Below are experts of layer 3 (counted from 0) of a mixture-of-experts language model. Rows are named router (the router's row for the expert), gate (a neuron's input weights, with its number), up (a neuron's input weights, with its number) and show model dimensions 192-255. Each number is 128 + 32 x the weight over its row's rms, rounded and kept within 0 to 255.
Before each expert's rows: a language model's description of what the expert responds to. This comes from a sample of Wikipedia text that the model never trained on.

# expert 4
Countries, states, political names
router [142 103 138 113 122 127 115 128 164  94  99  86 145  95 137 124 129 135  89  56  48 179  69 201 120 158  88 131 161 160  69 138 136 147 103  99 166 156 156 144  93 156 147 111 134  64 149 117  98 140 123 116 156 137  88 165 153  87 145 162  81 136 139 144]
gate0 [149 154  97 150 106 127 165 117 175  81 121 135 158 129 125 122  42 137 131  90 157 115  58  91 138 142 141  96 182 162 161  78 143 105 157  71 134 167 140 141 100 158  91 144  92 162 159 128  71 153 108 145 169 141 104 147  91  70 147  87  81  93  79 104]
up0 [130  84 114  87 135  80 130 115  74 128  85 177 138 148 146 167 159  97 142 122 108 166 112 130 128 175 122 149 115 128  90 166 172 106 108 113 167  88 132 143 149  91 105  99 173 186  78  76 141 115 148  65 147 139 113 104 162 122 134 124 113  82  78  88]
gate1 [149 125 104  76 213 126  85  76 116 154 177 113 103 164 100 145 129 120 108 109 130 134 107  80 149 125 211 105  74 123 109 123 144 129 145 107 127 149 122 108 149 145 162 117 126  69 124 120 128 108 137 165 172 159 130 135 162 113  95 126 172 168 144 164]
up1 [127 143 194  57 117 190  94 131  90 164  93 152 112 165  65 179 123 154 131 110 149 114 189 148 168 121 126 112 141 107 108  93 116 156 153 202 141 136  77 107 136 127 100 114 174  62 153 124 139 150 126 131 117 158 117 113 107 111  73 185 181 151 123 122]
gate2 [151 166  99 153  80 177 102 102  91 112 176 154 116  94 148 107 116  88 122 196 102 151 197 109  96 111 139  82 126 160  93 127 130 134 134  85 155  67  62 151 115 140 116 148 140 154 140 154  53 122 132 107  70 123 105 151 115 150  88 192  84 137 164 179]
up2 [125 125 157  58 113 117 206 155 118 132 145 135 171 135 135 118 163 117 119 131 157 143 139  83  94  86 159 107 161 171 178 142  76 112 139 135 182  98  66 185  81  89 158 125 140 131 122 127 113 129 104 150 102 131  74 118 119 132 155 120  78 125 133 103]
gate3 [ 90 152 183  83 140 126 214 107 131 176 120 147 134 111  49 153 125 146  76 136 116 182 117 140 129 110 148  96 151  61 122 148 173  90 205 144 176 153 188 121 140 124 131 115 143 149 117 169 170  99 213 119 138 156  97 165 149 126 122 115 117 126 193 166]
up3 [141 144 127 145 118  99 103 103 121 131 168 181 121 156 133 206  70 101 125 103 178 106 198 135 155 157 135 105  93 107 105 155 113 117 145 100  61 156 150 157  68 139  87 111 104 119 183  69 145 130 133 146 110 138 114 172  92 137 152  56 151 170 150 113]
gate4 [142  98 130 155 124  60 123 111  88 134 121  68 173 236 132 168 110 103  62 149 134 133 149 164 111  92 122  98 155 149 107 112 126 129  74 164 181 131 154 173 106  70  89 129 118 124 118 135 220 150 180 136 137 110 143  79 154 134 167 129  72 192 153 119]
up4 [162 170  98 179  94 100 153 149 130 128 143 103 155 160 168 120 108 127  64 145  93 132 183  66  80 104 149  75  89 103 125 179 160 139 154 203 112 149 143 133 134 149  69 130  81 158  88 190  89 188 116  91 125 170 155 137 163 105 129 124 155 123 137 125]
gate5 [175  93  80 127 135 167 137  99 117 136  60  78 111 145 137 116 134 112 126 170  81 146 165 154 102  92 106 101 116 110 104  93 121 188 123 109 102 106  69 125  99 170 107  96 113 180 195 204 123 116 129 142 182 202 129 136 142 110 206 117 149 128 153 117]
up5 [156 112 102 160 172 106 111 132  72 109 152 136  32 141 172 145 135 140 138 184 124 104 109 135 138  78 141  95 163 142 133  39  98 141 164 107 167 108  88 117  81 140 132 115 115 112 106 186  99 101 108 157 174 174 134 112 155 172 167  90 120 119 149 138]
gate6 [120 147 135 162 165 144 133 152  95 202  68 132 161 182 189 148 143  87  92 129 169  81  73 104 126  96 130 135 168  96  58 171 142  74 121 172 173 122 139 132 162 149 102 153 119 111 136 137  96 167 121  93 132 136  82 122  95 147 131 134 127  69 146 170]
up6 [154 165 132 121 110  68 113  75 159 161 153 144 178 147  74 132 136 103 108  86  94 178 115 108 106  61  66  91 170 139 167 165  98 182 162  93 107 126 158 105 116  89 105 124  52 153 130 162 107 187 130 143 167 121 151 112 149 166 164 152 148 141 168 128]
gate7 [125 155 115  94 171 138 168 120  92  91 105 158 104  78 143 141 129  82 102 128 117 112  58 145  76 116  90  75 140 172 117 149  97 124 113  70 104 150 133 168 116 178 106 133 133 110 150 124 135  67 150  96  98 201  83  94  85 131 164 150  90 103 181 147]
up7 [123 131 126  79 197 106 174 127  77 150 119 101 110  57 138 122 121 116  69 121 129 141  75 113 124 113 121 104 140 111  97 163 140 143  38 146 135 200 125 115 109 148 158 176 148 113 144 117 100 141 125 155  86 116 114 122 109 114 185 103 118 156 172 115]
gate8 [ 99 129 148 118 144 156 126 122 163 178 204 124  82 144 134 106 136 150 130 165 131 173  82 116 149 209 128 121 167 133 105  32  76 131 129 117 128 117 169 118 132 144 184 124 166  95 136  60 150 125 130 112 121 132  86  98  96  69  72 126 110  57 191 100]
up8 [131  95 136  90 165 103  81  28 197 138 121 126 144 121 105 150 146 103  86 101  98  93  76 136 174 134  88 169  84 122  78 102 114 110 130 150 157  67 128 161 154  86  93 172 161 129 104 122 140 103 115  97 107 167 118 138 145  98 135 168 104  49 149 149]
gate9 [114 139 101 128 150 111 155 155 102  96 136 103 123 177 138 134 137 132 132 172  57 130 123  74  87 173 150 172 164 115 132 117 192 151 117 123 157 141 158 195 139 128 154 134 143 135 131 118 112 137 155 129 104 178 128 114 136  79  47 152 162  63 104 139]
up9 [107 142  99 141 115 190 140 114 205 156 136 107 165 118 119 112 104 131 176 108 137 144 111  85 133 148  98 179 109 113 141 100  81 125  83 132 156 109 137 103 132  85 149 175 200  41 114 104 176 149 168 130 106 162 140 123 139 185 132  84  90 113 157 131]
gate10 [151 148 172 134 208 218 134 122 104 157 127 140 154 147 102 142 186 207  87 127 186 176 141 166 137 138 106 104 147 169 137 111 162 143 127  72 100 130 120 177  66  99 146 116 105 133 110 111  81 178 117 131 127  70 168 131 136 136 151 102 143 169 137 134]
up10 [144 128  56 139 130 187  93 115 130 115  96 133  67 124  71 110 160 152 105 151 130 138 189  61 120 142 132 113 133 125 102 113 119 156 156  48  99 136  53 120 110  70 124 124 133 114 115 133  99 184 109 112 115 160 158  93 195 179 128 154  99 155 115  95]
gate11 [101 136 152 121 152 169 101 113  95 125 168 155  98 107 162  57 139 153 114 118  55 172 141 159 137 131 133 167 137  88 139 136 129 112 136  98 138 179 134 115  81 108  97 144 142 133 103  80 125 148 115  85 173 150 169 119 156 195 118 159  64 123 108  87]
up11 [126 130 146 138 140 148  85 132 109 113  85 162  91  96 197 146 144 154  81 135  63 143 127 155 184 141 140 163 140  92 131  68  99 156  81 105 120 211 183 103  60 115 146 123 143 153  87 101 106 113 134  98 107 140 205 140 135 201 121 189  84 159  80  85]
gate12 [143  67 194 137 134 181 125 159 136 143 133  62  69 118 143  78 186 153 148 119 128 143 132 117 109 138  52 175 183 140 108 160  81 155 103 151  70 155  95 104 158 151 116 109 157  86 137 127 135 153 150  79 138 152 132  99 122 123 104  90 132 200 131 138]
up12 [105 218  82 110 135  96 115  42 172  89 114 207 141  90 116 173 117 117 148 146 142 192 117 169 178 105 161 129 122  61 143 127 173  98 128 123 150  91 122 144  69 128 113 155 121 180 146  83 115 162  92 141 111 150 150 120 165 165 103 144 104  74 133 101]
gate13 [177  67 121 175 113 106 173 119 134 130 160 155 152 173  89 120 116 144 169 158  95 150  79  88 186 181 119  80 129 134 116 121 128 129 169 158  86 153 130 150 129 106 116 118 170 104  90  96  91 184 140 164  92 160 100  97 118  92 148 116 157 173 179 161]
up13 [134 144 108 149 147 147 124 154  91 143 129 149 133 128 175 157 141 137  76  64 112 124 134  56  96 142 102 181 191 119 120 193 117 114 135 135 121  92 133 147 106 136  79 123 155 145 135  96 163 145  68 167 100  34 145 145  69  91 163 135 169 164 145 102]
gate14 [110 135 192 117 134 148 160 179 104 115 186 143 108 139 120 131 163 115 146 154 124 165 149 105 171 174  79 109 176 147 152 170 163 148 182 136  73 149 125  86 152 132 123 101 112 115 138 148  69 109 112 105 107 132 155 139 115 126 113  81 163 120 101 144]
up14 [157 149 168 167 133 126 117 123 193  82 154 116 105 121 136  94 137  90  94 160 115 140 133 127  75  84  99 148 126 120  79 141 194 148 140 124 152 172 114  77 126  39  90 153 117 129 189 106  94 121 127  94  90 108 154 107 170 130 116  98 148 162  91  75]
gate15 [132 136 105 141 154 161 109 142 181 107 137 126  93  72 130 125  90 151 147 168 122 133  68 124 164 126 106 115 158 125 119 113  81 157 107 132 130 148 123 137  96 166 113 176  92 121 189 127 171 142 133 171 126 126  96  82  92 109 141 119 107  84 124 133]
up15 [124 103 112 156  51  79 106 195 130  93 120 124 124 145 118 106 154 128  76 108 152  77 181 113 168  99 139 152  82 110 141 146 173 138 104  70  78 142  72 189 112 118 120 163 116 166  87 220 153  51 134 137 109 111 140 138 191 128 165 139  97 156 110  83]
gate16 [ 73 105 141 114 175 177  73 175 130 102 135  94 109 175  49 133  94 123 196  92 171 170 136 122 119 106 120 151 131 100 140 120 119 146 126  72 110  95 141 150 116 180 122 103 120 103 118 212  91 111 147 108  96 107 159 147 108  72 147 158 101  49 106 169]
up16 [191  83 125 111 107 156 141 108  90  96 122 102 107 142  60 143 185 133 135  97 162 119  90 147 146 108  59  83 164 143 126  82 230 144 121  70 136 171 115 138 103 127 117  84 149 156  64 158 185 103  88 155 127 116 171 164 102  63 137 179 106 156 111 107]

# expert 31
Time-period nouns
router [164  86 112  36  91 114  93 114 171 138  95 138 126 113 115 101 111 158  80  65  59 157 104 135 103 127 136 153 121 154  80 142 185 115 137  70 140 201  78 114 130 162 135 113  65 133 150  69 140 150 154  97 112 172 128 172 150  94 133 134 122 111  99 178]
gate0 [ 54 114 117 164 148 123 136  61 130 150 156 131 134 145 184 140 102 112 115  92 153 142 103 135 162 111 125 137 125 167 138 173  77 128 116  76 163 119 108 167 142 152 139 109 124 148 118 106 186 140 164  75 139 143  87 117 124  94 182 109  71 169 144 116]
up0 [139 132 117 154  84  95 125  73 119 112 122 141 135 163  48  80 148 114 113 168 108 123 137 151 118 111  89  97 169 145 134 127 121 107 185 125  80 145  85 128  88 119  71 173 130  83 134 104 122 193 127 154 102  99 116  99 144  90 156 181 147  63 124 164]
gate1 [254  71 127 130 120 108 144 135 141  88 134 153 126  59 117  87 117 115 108 143  88 173 186 106 150 139 136 165  82 114 130  99 131 150 137  62 167 149 114  62 138 135 146  80 127 155 154  82 111 125 138 117 132 164 123 159 134 119 165 122 110  95 123  74]
up1 [170 194 126 140 118 142 123 169 110 209 136 137 105  97 180 103 152 142 153 156 117  97 125  89 162 126 131 132 134 103 115 150  88 113 133  81 123 128 104 139 135  90  56 157 101 140  84 165 119 188 147 137 136 124 112 129 104 128 192 112  99 134 142 125]
gate2 [178 128 147 100 140 110 142 136 129 117 146 165 180 192 144  88 134  96  78 146 100 158 135 132 143 102 118 200  84 120  62 105 118 118 116 121 130 143  94  85 121  90 132 150 173 139 175  93 154 110 116 170 186 101 136 163 120 101  74  87 157  95 143 132]
up2 [153 151 102 171  79  86 132 115 139 124  76  94 147 196  98 163  95 173  94 114 152  81 119  98 140 115 119 182 106 104 128 124 123 115 133 166 125 105  65 137 128 173 125 114 114 184 125 125 170  89 149 161  88  52 109 150 138 100 198 132 124 175  92 130]
gate3 [170 109 113 111  86 207 129 138 110 140 114 134  82 116 100  76  73 103 151  84 154 114 112 145  90 106 124 123 140 135 134 106 137 167 128 102 125 173  70 179 146 132 162 138 103 170  97 142 126 137 116 133 129  95 137 209  74 136 141  95 130  56 136  80]
up3 [ 50  61  97 161 161 169 139 143 123  68 108 117 134 137 100 122 163 171 113 179 115  94 119 113 105 100 125 109 104 148 100 124 143 136 145 142 136 116 136 151 128 101 163 162 108 101 142 117 114 146 117 113 112  31 165 104  85  86  89 123 159 185 171  80]
gate4 [183 143 116 122 146 177 170 132 143  90 127 117 206 123  98 131 162 131 101  75 200 188  98 115 132 115 135 157 105 103 119 140 130 141 157  73 125  74  89 118 146 187 104 161  49  96 109 108 166  75 124 125  65 124 135 132 183 109  71 113 146  95 120 139]
up4 [143 114 123 109 113 102  89 109 123 123  84 173 131 111 204 169 138 125  49 131 126 161 133 104 139 127 115 108 161 123 111 121 114 136  88 204 164 195  99 122 171 114 163 116  96 127 176 148 134 134 105 197 143 150 136 115 116 120 171  97 115 161 111 151]
gate5 [155 121 112 104 135 105 169 126 117 102 144 105 161 102 104 135 136 145 121 132 103 171 152 146 169 136 171 146 174 160  95 119 171 165 170 110  97 103 149 146  53 123 105 146 162  92 132 185  95 139 142  87 123 141 161 133 163 106 124 147 143 115 182 179]
up5 [ 93 110  84  91 112 201  62 123 177 146 139 140 154 124 127 106 122 137 127 158 133 116  51  77 135 132  25 125  76 150 142 165 123 169 118 117 145 104 114 125 138 125 120 100 140 127 137 124 154  99 125 144 153  79  77  80 134 140 156  98 128 191  93  70]
gate6 [176 142 211 112 171 131 149 116 138 122 132 135 105  49 154  76  99 113  87 118 164 202 146 125 199 163 128 116 126 215 150 154 142  86  79 127 150 160  93 121  83 127 101 126 162 155 133 171 109 193 111 128 120  88  90 142 114 153 130 154 155 126 115  77]
up6 [ 56  95  60 128 201 108 104 119 149 161 184 139 158 164  77 138 153  79 131 146 159 107 115 169 101 102 159 175  83 133 110 138  98 111 108 156  68 130 158  61  80  90  91 161 106 178 127 119 163 111  89 172 115 160 148 147 141  98 112  50 151 142 119 116]
gate7 [100 139 107 112 149 113 174 186 121 128 139 123 120 149  95 105  79 159 139  99 115 191 171  85  79 125 119  69 130 174 120 124 146 113 179 140  93 160  62 119 128 137 156 102  97  50 196 153 161 131 121 114  85 104 160 162 101 152 141  93 123 129  97 160]
up7 [161 125 117 135  60 128 134 144 122  65 139 119 104 124 172 104 183  99 126 158 106 147 198 168 134 122  95 145 152  60 128 172 114 120 190 108 155 155 152 113 148 107 133 107 128 101 125 158 204 116 141 131 150 150 122 148  89  57 136 142 128  91 104 190]
gate8 [137 115 131 143 144  85 131 147 117 111 162 132 109 189 133 149 136  97 104 127 105  93 131 125  68 103 136 122 137 146 170 155 154  83 136  78 145  76 171 132 100 139 112 116 121 129 117 179 139 169  64 161  88  97  68 156  92  92 188 135  97 104 157  84]
up8 [156 136 178 186 141 115  83 100  64 103 142 152 116 214 146 137 155 107 151 126 165  78  96 146 111 159 198  87  82 156 149 127 196 117 119 115 147 138 118 108  64 160 101 100 148 177  98 135 141 148 131 180  95 145  88  82 132 144 142 159 120 165 143 147]
gate9 [110 162 150  97 110  94 100 151 119  84 104 127  61 132 146  84 140 104 103 114  58 113 109 164 110 124 164 139 105 131 139 170 144  95  97 156 129  85 109 179 182 144 141 139 140 138 132 122  60 169 127 118  64 150  97 118 110  82 149 144 125 157 127 114]
up9 [135 137 139 172 137 129 171 158 105  99 101 141 216 148 126 129 165 133 110 140 142 137 129 111 117 148 133 100 163 140 121  83 122 140 139 182 150 100 102  91 139 129  78 140 100 134 143 188 105 136 112  94 179 214  79 142 153 145 103 165 121 125 179 139]
gate10 [135 131 144 213 136 122 148 102  83 135 137 136 175 114 133 138 150 122 114 157 106 176 141 110 125 120 161 127  71 122 103 106  83  96 117 146  98  99 139 131  99 173 113 125 159  77  71 165 114 118 121 140 127  59 218 131 133 113  74  92 121 150 126 112]
up10 [127  83 113 114  98 113 109  82 152  75 151 127 187 148 120 154 143 107 183 171 174 127  89 166 160 162 129 149 132 108 148 118 102 113 134 119 166 152 121 147 144 175 151 152 161 152 126 175 124 117  94 106 101 176 106 126 117 180 142 165 153 145 103 163]
gate11 [116 153  84 118 144 117 113 121 126 114 166 141 179 112 131 163 170 184  99 189 141 125 175 246 127 129 173 147 132 170 105 122 147 148 144 132 140  99 111 108 124 152 174 135 119 157 136 164 122 153  89 130 161 103 129 121  92 110  81 143 104 151 115 146]
up11 [ 76 123 147  95  92 172  90 152 115 132 196 138  90 115  95 184 122 131 162 124  95 170 138 138 161 108 106  94  88 187 107 170 159 117 101 154 155 117 127  99 127 119  54 147 132 133 118 147 132  84 150 100 168 100 128 106 150 140 153  94  87 128 102 109]
gate12 [140  71  94 156 107 146 118  89 185 159  90 127 137 117 137 181 128 143 132  98 207 137 160 135 148 133  96 173 134 122 124  84 122 105 118 113 157 146 132 106 135 165 123 124 123 111 186 106 113 146 155 149 129 108 104 159 130 142 130 126 152  87 118 120]
up12 [100 155 177 131  60 123 106 166  62 152 149 156 142  95 148 110 161 110 135 157 168 117  98 162 143  78  96 102 190 137 131 142 114 116 113  90 133 161 131 139 155 139 153 132  87 144 129 139  43  97 152 112 115 116 175 185 152 145 194 124 150  88 113 179]
gate13 [116  70 140 119 163 135 139 160 147 153 129 115 100 116 132  52  79  95 116 120 108  73 184 127 143 143 139 162 120 166 110 139 144 112 134 176 213 165 104 174  77 146 158 168 157 186 197 110 147 183  75 126 148 138 180 202 133 125 110 196 154  95 107 150]
up13 [140 183 115 120 118 159 112 112  81  79 120 101 167 125 130 144 134 159 151 119 117 167  86 164 133 148 162 143  75  94 205 142 150  51  63  75  74 131 117 113 113 136 110 106 134 152  46 122 137 123 174 122 138 143 136 142 169 110 157 122 117 207 133  88]
gate14 [117 188 123  57 148  99 113 147 113 185 137 160  95  96 136 118 149 192 171  71 106 175 143  86 124 115  96 150 168 114  45 104 192 138 140 151 127 108  65 128 112 119  95 140 156 145 132 129  88 119  89 134 177 188  78 106  95  84 104 123  45 149 132 147]
up14 [164 105 124 114  84 141 107 149 115 112 103 100 167  60  83 150 146  96 133 137  86 152 111 151 156  98 120 123 132  93 144 158 113 109  96  94 106  93 110 134  89  87  56 120 104 177 119 141 103 117 115 101 144 108  72 132 129 152  99  99 181  89 124  72]
gate15 [179 217 155 140 150 143  63  81  68  86 156 148 121 114 100 138 134  96 102 107  64 109 140 132 122 143 159  78 160 137 111 123 176 133 100 114  64 117 139 136 107  87 153 110 119 164 135  89 107 128 123 127 118 167 127 160 122  88 157 181 118  94  94 171]
up15 [111 139 188 138 130 162  99  84  97 120 137 116 187 125 108 129 129 145  90 111  35 116 155 141 173 180 170 130 168 100  93 161 183  91  80 139 128 128 137 110  96 105 119 147  58 166  96  90 141 153 128 104  80 136  94 126 167 108 134 118 142  88  74 181]
gate16 [116 145 107 108 125 153 147  59 100 128 117 108 138 158  75 116 184 130 156 181 137 135  82 111 142  94 120 151 140 171 149  62 145 119 168  98 132 155  88 157 136 142 181 106 148  66 104 157 132 144 113  70 140 168 143 119 156 152 143 117 116 117 123 193]
up16 [196 151 140 133 140 186  91 104 139 175  73 123 111 102 106 103 158  91 151 113 145  88 108 106 131 125 168 121 173 162 124 125  93 148 107 115 122 121 152 146 109 121 133 135 184  68 143 158 133 170 142  88 105 143 185  99 166 194 132 164 135 143 114 198]

# expert 27
Name pieces and dashes
router [124  97 185  66 131  73 152 137 175 143  97 117 151  60 153 175 118 177 111  64  60 143 130 148 150 141 170 110 152 154 122 142 165  83 107  99 125 153  92 133 101 102 157 112  89 106 129 113  98 148 135  62 110 158 133 137 138  98 145 124 141 116 125 159]
gate0 [140 150 145 151 129  99 165 119 115 129 149 103 119 189 111 159 123 153 127 107 152  88 121  91  83 138 100 128  99  83 179 122 192 103 106 120 160 177  89  63 147 117 158 105 131 119 129 121 174 118 124  58 127 122 141 120 130 144 166  53 124 175 126  87]
up0 [126  96 150 150 113 147 112  98 113  98  75 150 163 111 100 123 107 153 118 114 130 163 140 127 124 154 149 127 151 157  99 135  97 169 117 140  84 123 170 135 158 168 114 158 140 121  99 155  88 137 168 201 109 109 122 135  91 144  88 159 126  91 154 130]
gate1 [154 118 161 122  89  80 155 169 206 149  85 116 151 105 136  98 153 141 131 161 123 136 143 117 117 160 112  60  50 130 114 113 135 108 130  98  37 169 122 119  97 128 107 122 131 100 118 156 147 129 187 191 167 154 158  87 136 142 137 122 156 127 104 158]
up1 [ 95 103 110 105 140 104 123  68 148 158 107 109 108  84 120  80 167  84 119 161 129 139  83 193  93 130 129 196 179 122 137 125  73 136 166 124 158  47 100 176 177 150 156  88 119 174 132 137 161 117 120 108 147 149 124 172 128 143  95 160 106  75 116 109]
gate2 [150 137 115  74 130 128 153  68 126 139 124 101 127 104  69 165  89 152 130 147 133  93 125 172 106 124 163 126 158 147 113  67 152 108 151 120 104 178 108 111  60 105 160 128 132 171 168 133 180  80 140 103 163 110 105 200 124  78  97  99 135  88 110 167]
up2 [105  78 176 113 167 133  71 146  85  42 145  99  88 151 119 126 133  86 110 101 157 174 153 146 152 122  86 194 123 131 129 101 129 136 112 113 149 124 170 165  87 168 133 161 116 140  69  94 157 137 144 158 144 160 130 111 121  92 112 190 198 112 146 152]
gate3 [116 146 102 159 156 162  81 125 139  88 116 166 121 135  83 103  85 141 117 157  92 136 164 150 157 154 138 118 127 110 197 113 145  96 153 167 117  81 135 144 157  86 107 141 127 122 108 154 119 143 135 189 106 134 117  90  82 135 130  92 152 155 109  91]
up3 [130 125  68 144 148  67 107 121 134  98 130 183 144 150 111 132 118 172 134 167 111 118 178 121 168 143  81 153 138 109 117 108 165 128 170 170 158  93 104  90 122 140 172 165 156 100 144 215  72 101 201 145 143 107 134 139  80 150 138 108  91 196 147 107]
gate4 [106 120 149 178 110 174 117 103 139 106  97 138  71 112  77 160 106 101 139  95  79 141  78 105 146 141 176 115  87 112  93 124  94  84 202 182 149 113 153  92 142 112 132 110 138 156  80 111 154 204 162 154  79 102 108  93 144 160 117 137 144 103 168 165]
up4 [134  73 100 100 137 119 191 178 139 189  42 167 158 173 139 127 114 124 152 103 131 115 141 151 142 102 108 103 109 181 140 129 119 119  78 166  90 146 116 127  97 159 124 140 187 138 185 161 105 114 107  41 140  48 104  91  82 130 130 128 135  95 127 122]
gate5 [123 120 167  71 126 102  88 139  76 121 115 184 107 106 153 112 126 121  75 130  78 110 124 115 185 131 124 108 150 196 128 184 152  95 147 113 119 106 121 181 135 105 126 137 150 126 170 105 132 140  68 187 124 122 111 120 161 162  78 113 177 151 143 197]
up5 [138 112 125  86  96 109 107 116  93  56 112 177 117 116 143 105 152 118 118 121 108  82 114  95 160 155 142 154 145 188 167 184 148 111 147 111 140 104 159 173 117 103 136 124 160  97 172 121 146 103  83 194 102 105 132 100 139 191  88 154 136 173 152 197]
gate6 [ 72 154 141 110 145 143  51 134 170 190 149 158 180 102 121  79 119 154 105 120 132 180 149 133  80 172 154 147 111 137  77 130 157 119  85 122 164 113 114 127 172 118 139 144 114  93 186 175 160 136 194 156 175 186 114 151  70 111 145 137 108 123 175 129]
up6 [109 120 127 158 138  94 130  86 154 169 150  75 120 111  65 201 106  90 121 199 149 109 150 137 152 120  76  84 123 134  89  99  98 168 114  97 128 154 152 117  87 167 118  92 108 162 112 158 115 152  95 103 104 178 156 122 169  86 121 174 115 134 115 178]
gate7 [121 150 118 177  89 127  96 111 120 146 123 134 130 102  98  91  80 140  77  66  32  77 140 130  72  77 105 112 110 196  61 148 106 175 149  73 167  76 134 125 166 157 148 151 108 117  94 103 163 170 180  91 117 141 149  73 118 173 149 146 175  76 130 176]
up7 [175 155 178 143 137 102  86 137  66 155 108 181 118 116  95  97 146 115 128 117 102 139 145 141 104 113 185 127  61 132 112 152  96  74  89  84 125 146 139 120 167 121 163 151 113  90 121 143 196 147 115  71 116 116 146  40 150 153 193 113 164 138 131 114]
gate8 [128  64  77 160 123 160 134 107 106 145 137 152 148 119 176 111 128 203 171  79 139 117 112  99 118 138 174 130 140 140 180 114 187 121 181 187 184 103 166 142 130 198 114 133 112 151  88  56  99 177 159 124 144  64 122  76 114  97 128  95 135 116 133 167]
up8 [136 164 142  86 117 127 130 123 155 122 153  55 140 116 118 149 123 150 122 157 117 133  60 165 109 138 147 170 148 140  99 115 100 174 113 140 104 131 202 112 144 149 157 200 138 132 131 122 179 144 175 113 112  34  55 116 127 129 158 157 129 128 134 101]
gate9 [130  96  62 122  91 149 123 112  98  59 111 121 185 119 201 210  98 160 144 131 178 134 187  97 112 196 132 137 147 151 120 135 100 113 188 148 170 150  86 117 124 121  79 146 111 139 115  95 122 159 149  91  73 141 121 155  91 101  81 195 119  86 165 133]
up9 [121 131 163  98 162 113 127 154  82 128 124 141 153 123 123 150 118 132 136 116  90 118 113 105 172 124 103 134 154 119  88  39 139  32  71  51  71 105 177  96 149 134  80 172 146 116 112 122 153 126 106 127 109 132 179 193 119 103 132 168 160 129 157 166]
gate10 [103  94 187 105 123 135 114 184  73 123 158 104 177 130 116 126 106 113 120 137 157 167  95 152 148 190  82  85  67 110 180 143 142 123 118  83 115  99 142 162 156 132 145 101  86  73 101  95 107 171 150 134 106 112 181 124 114 135 141 114 105  88 147 131]
up10 [142 151  57 188  76 162 102 131 167 140 160 155  81 180 138 154  84  95 149 100 146 149 126 131 120 102 111 137 179 145 187 133  81 126 144  88 103 203 158 117 101 137  95 147 162 109  85 119 196 161 126 128  95 158 122 124 133 132 102  67 111 136 135 158]
gate11 [104 134 147  68 119 129  99 155 106 145  82 171 171 123  92 143  97 134 127 119 129 132 123 151 138 173 181 104 168 107 119 196 168  81 152 138 154 139 107  90  93 127 148 175 128  91 166 108  67 102 132 102  91  90 130 193  95 162 154 113 129  99 165  59]
up11 [155 171 137 135 164 156 141 183 134 151 117 133 160 129  84 154 114 102 135 120 138 181 120 147  90 200 162 120 120 109 125 146 145 131 160  93 179 147 102 134 148 149  90 125 141  96 116 162 110 148 133 163 167 136 144 157  60 137 137 128 134 117 127 140]
gate12 [134 153 114 153 134 171 182 131  89 135 140 115 121 201 100 215 137 133  97 119 145 193  83 140 162  53 128 106 128 101 132 157 144 100 100 136 139 166  40 142  68  94 103 148 120 127 123 158  98  71  87 135 159 140  71 104 141 176 125 113 169  70 102 138]
up12 [116 165  67 170  95 162 175 167  92 157  94 152  93 172  90 127 136  88 124 160 108 136  98 155 162  61  68  90 159  73 145 111 144 117  97 141  72 118 145 164  75 116 147 156 117 135  90 184 132 108  96  99 127 131 135  85 112 169 114 160 118  91  70 120]
gate13 [ 91 146 134 125 188 128 125 108 101 170 148 125 137 113 134 155 144  71 143 203 143  80 101 182 171 150  68 116 159  94  96 142 114 107 135 170 167 119 132  96 159 182 147 153 193 110 146 126  89 154 131 149  77 118 130 158 115 167  93 125 121 111 120 134]
up13 [157 105 185 109  48 191 160 182 162 144  95 125 153  94 181 113 142 139 119  85 113 165 177  91 130 140 194 169  98 136 155 151 177 122 115 139 160  89 127 153  88  81 110 103 128 123  92 125 149 139  92 116 162  90 108 141 159 129 145 141  84 122 139 109]
gate14 [ 74 136 107 175  77 139  97  94  91 117  61 181 111 144 101 120 167 145 113 136 140 173 134  74 106  77 145 122 160 173 118 105 182 141 121  80  88 142 154 104 151 148 161 103 136 113 158 133 136 129 121 194 149 144 124 123 124 133  91 121 144 105  73 157]
up14 [123 132 150 151 146 103 148 148 120 142 141 141 218 104 107 165  57 106 125 145  86  84 137 141 125  81 158 143 141 160 133 135 131 106  84 137 119 121 106 106 131 109 195 125 122  93 154 179 139 153 159 169 153  85 104 135 147 149  74 158 179  85 137 145]
gate15 [ 71 104 125 128 161 122 119 126  84 233  98 140 160  84 159 144 110 167 106 137 132 103 175 135 131 169 101 146 153 144 142 126 173 128 111  94 126 127 153 101  76 197 132 103 123 111 102 111  58 133 120 116 110  95 129 100 139  89 128  95 119 144 140 124]
up15 [143 111 120 116 105 135 140 106  87 192 134 141 181  82  91  96 121 139 106  57 100 153 146 127 163 162 110 138 145 157 104 143 142  97 142 157 182 167  85  82  83 152 126 124 135 103  68 161  68 151 132 160 177  94 163 133 118 133 131 150 163  98 145 104]
gate16 [154 176 183 100  96  97  83 150  83 116 131 127 141  60 156 119 120 144 110  76  86 147 130 115 104 145 118  62 146 127  99 110  93 127 149 104 185 148  90 162  97 154 142 118 166 119  96 134 136 149 134 112 130 139 123 120 143 105 123 132 120 117 108  85]
up16 [156 141 187 121 101 107  73 147 163 127 142  98 157  72 222 143 147 125 132  72  73 125 117 123 116 131 111  85 191 125  81 147 140 137 101 112 137 150 107 138 149 120 164 119 174 154 143 103 124 154 133  98 178 115  92 150 122  97 129 108 135 110 110 104]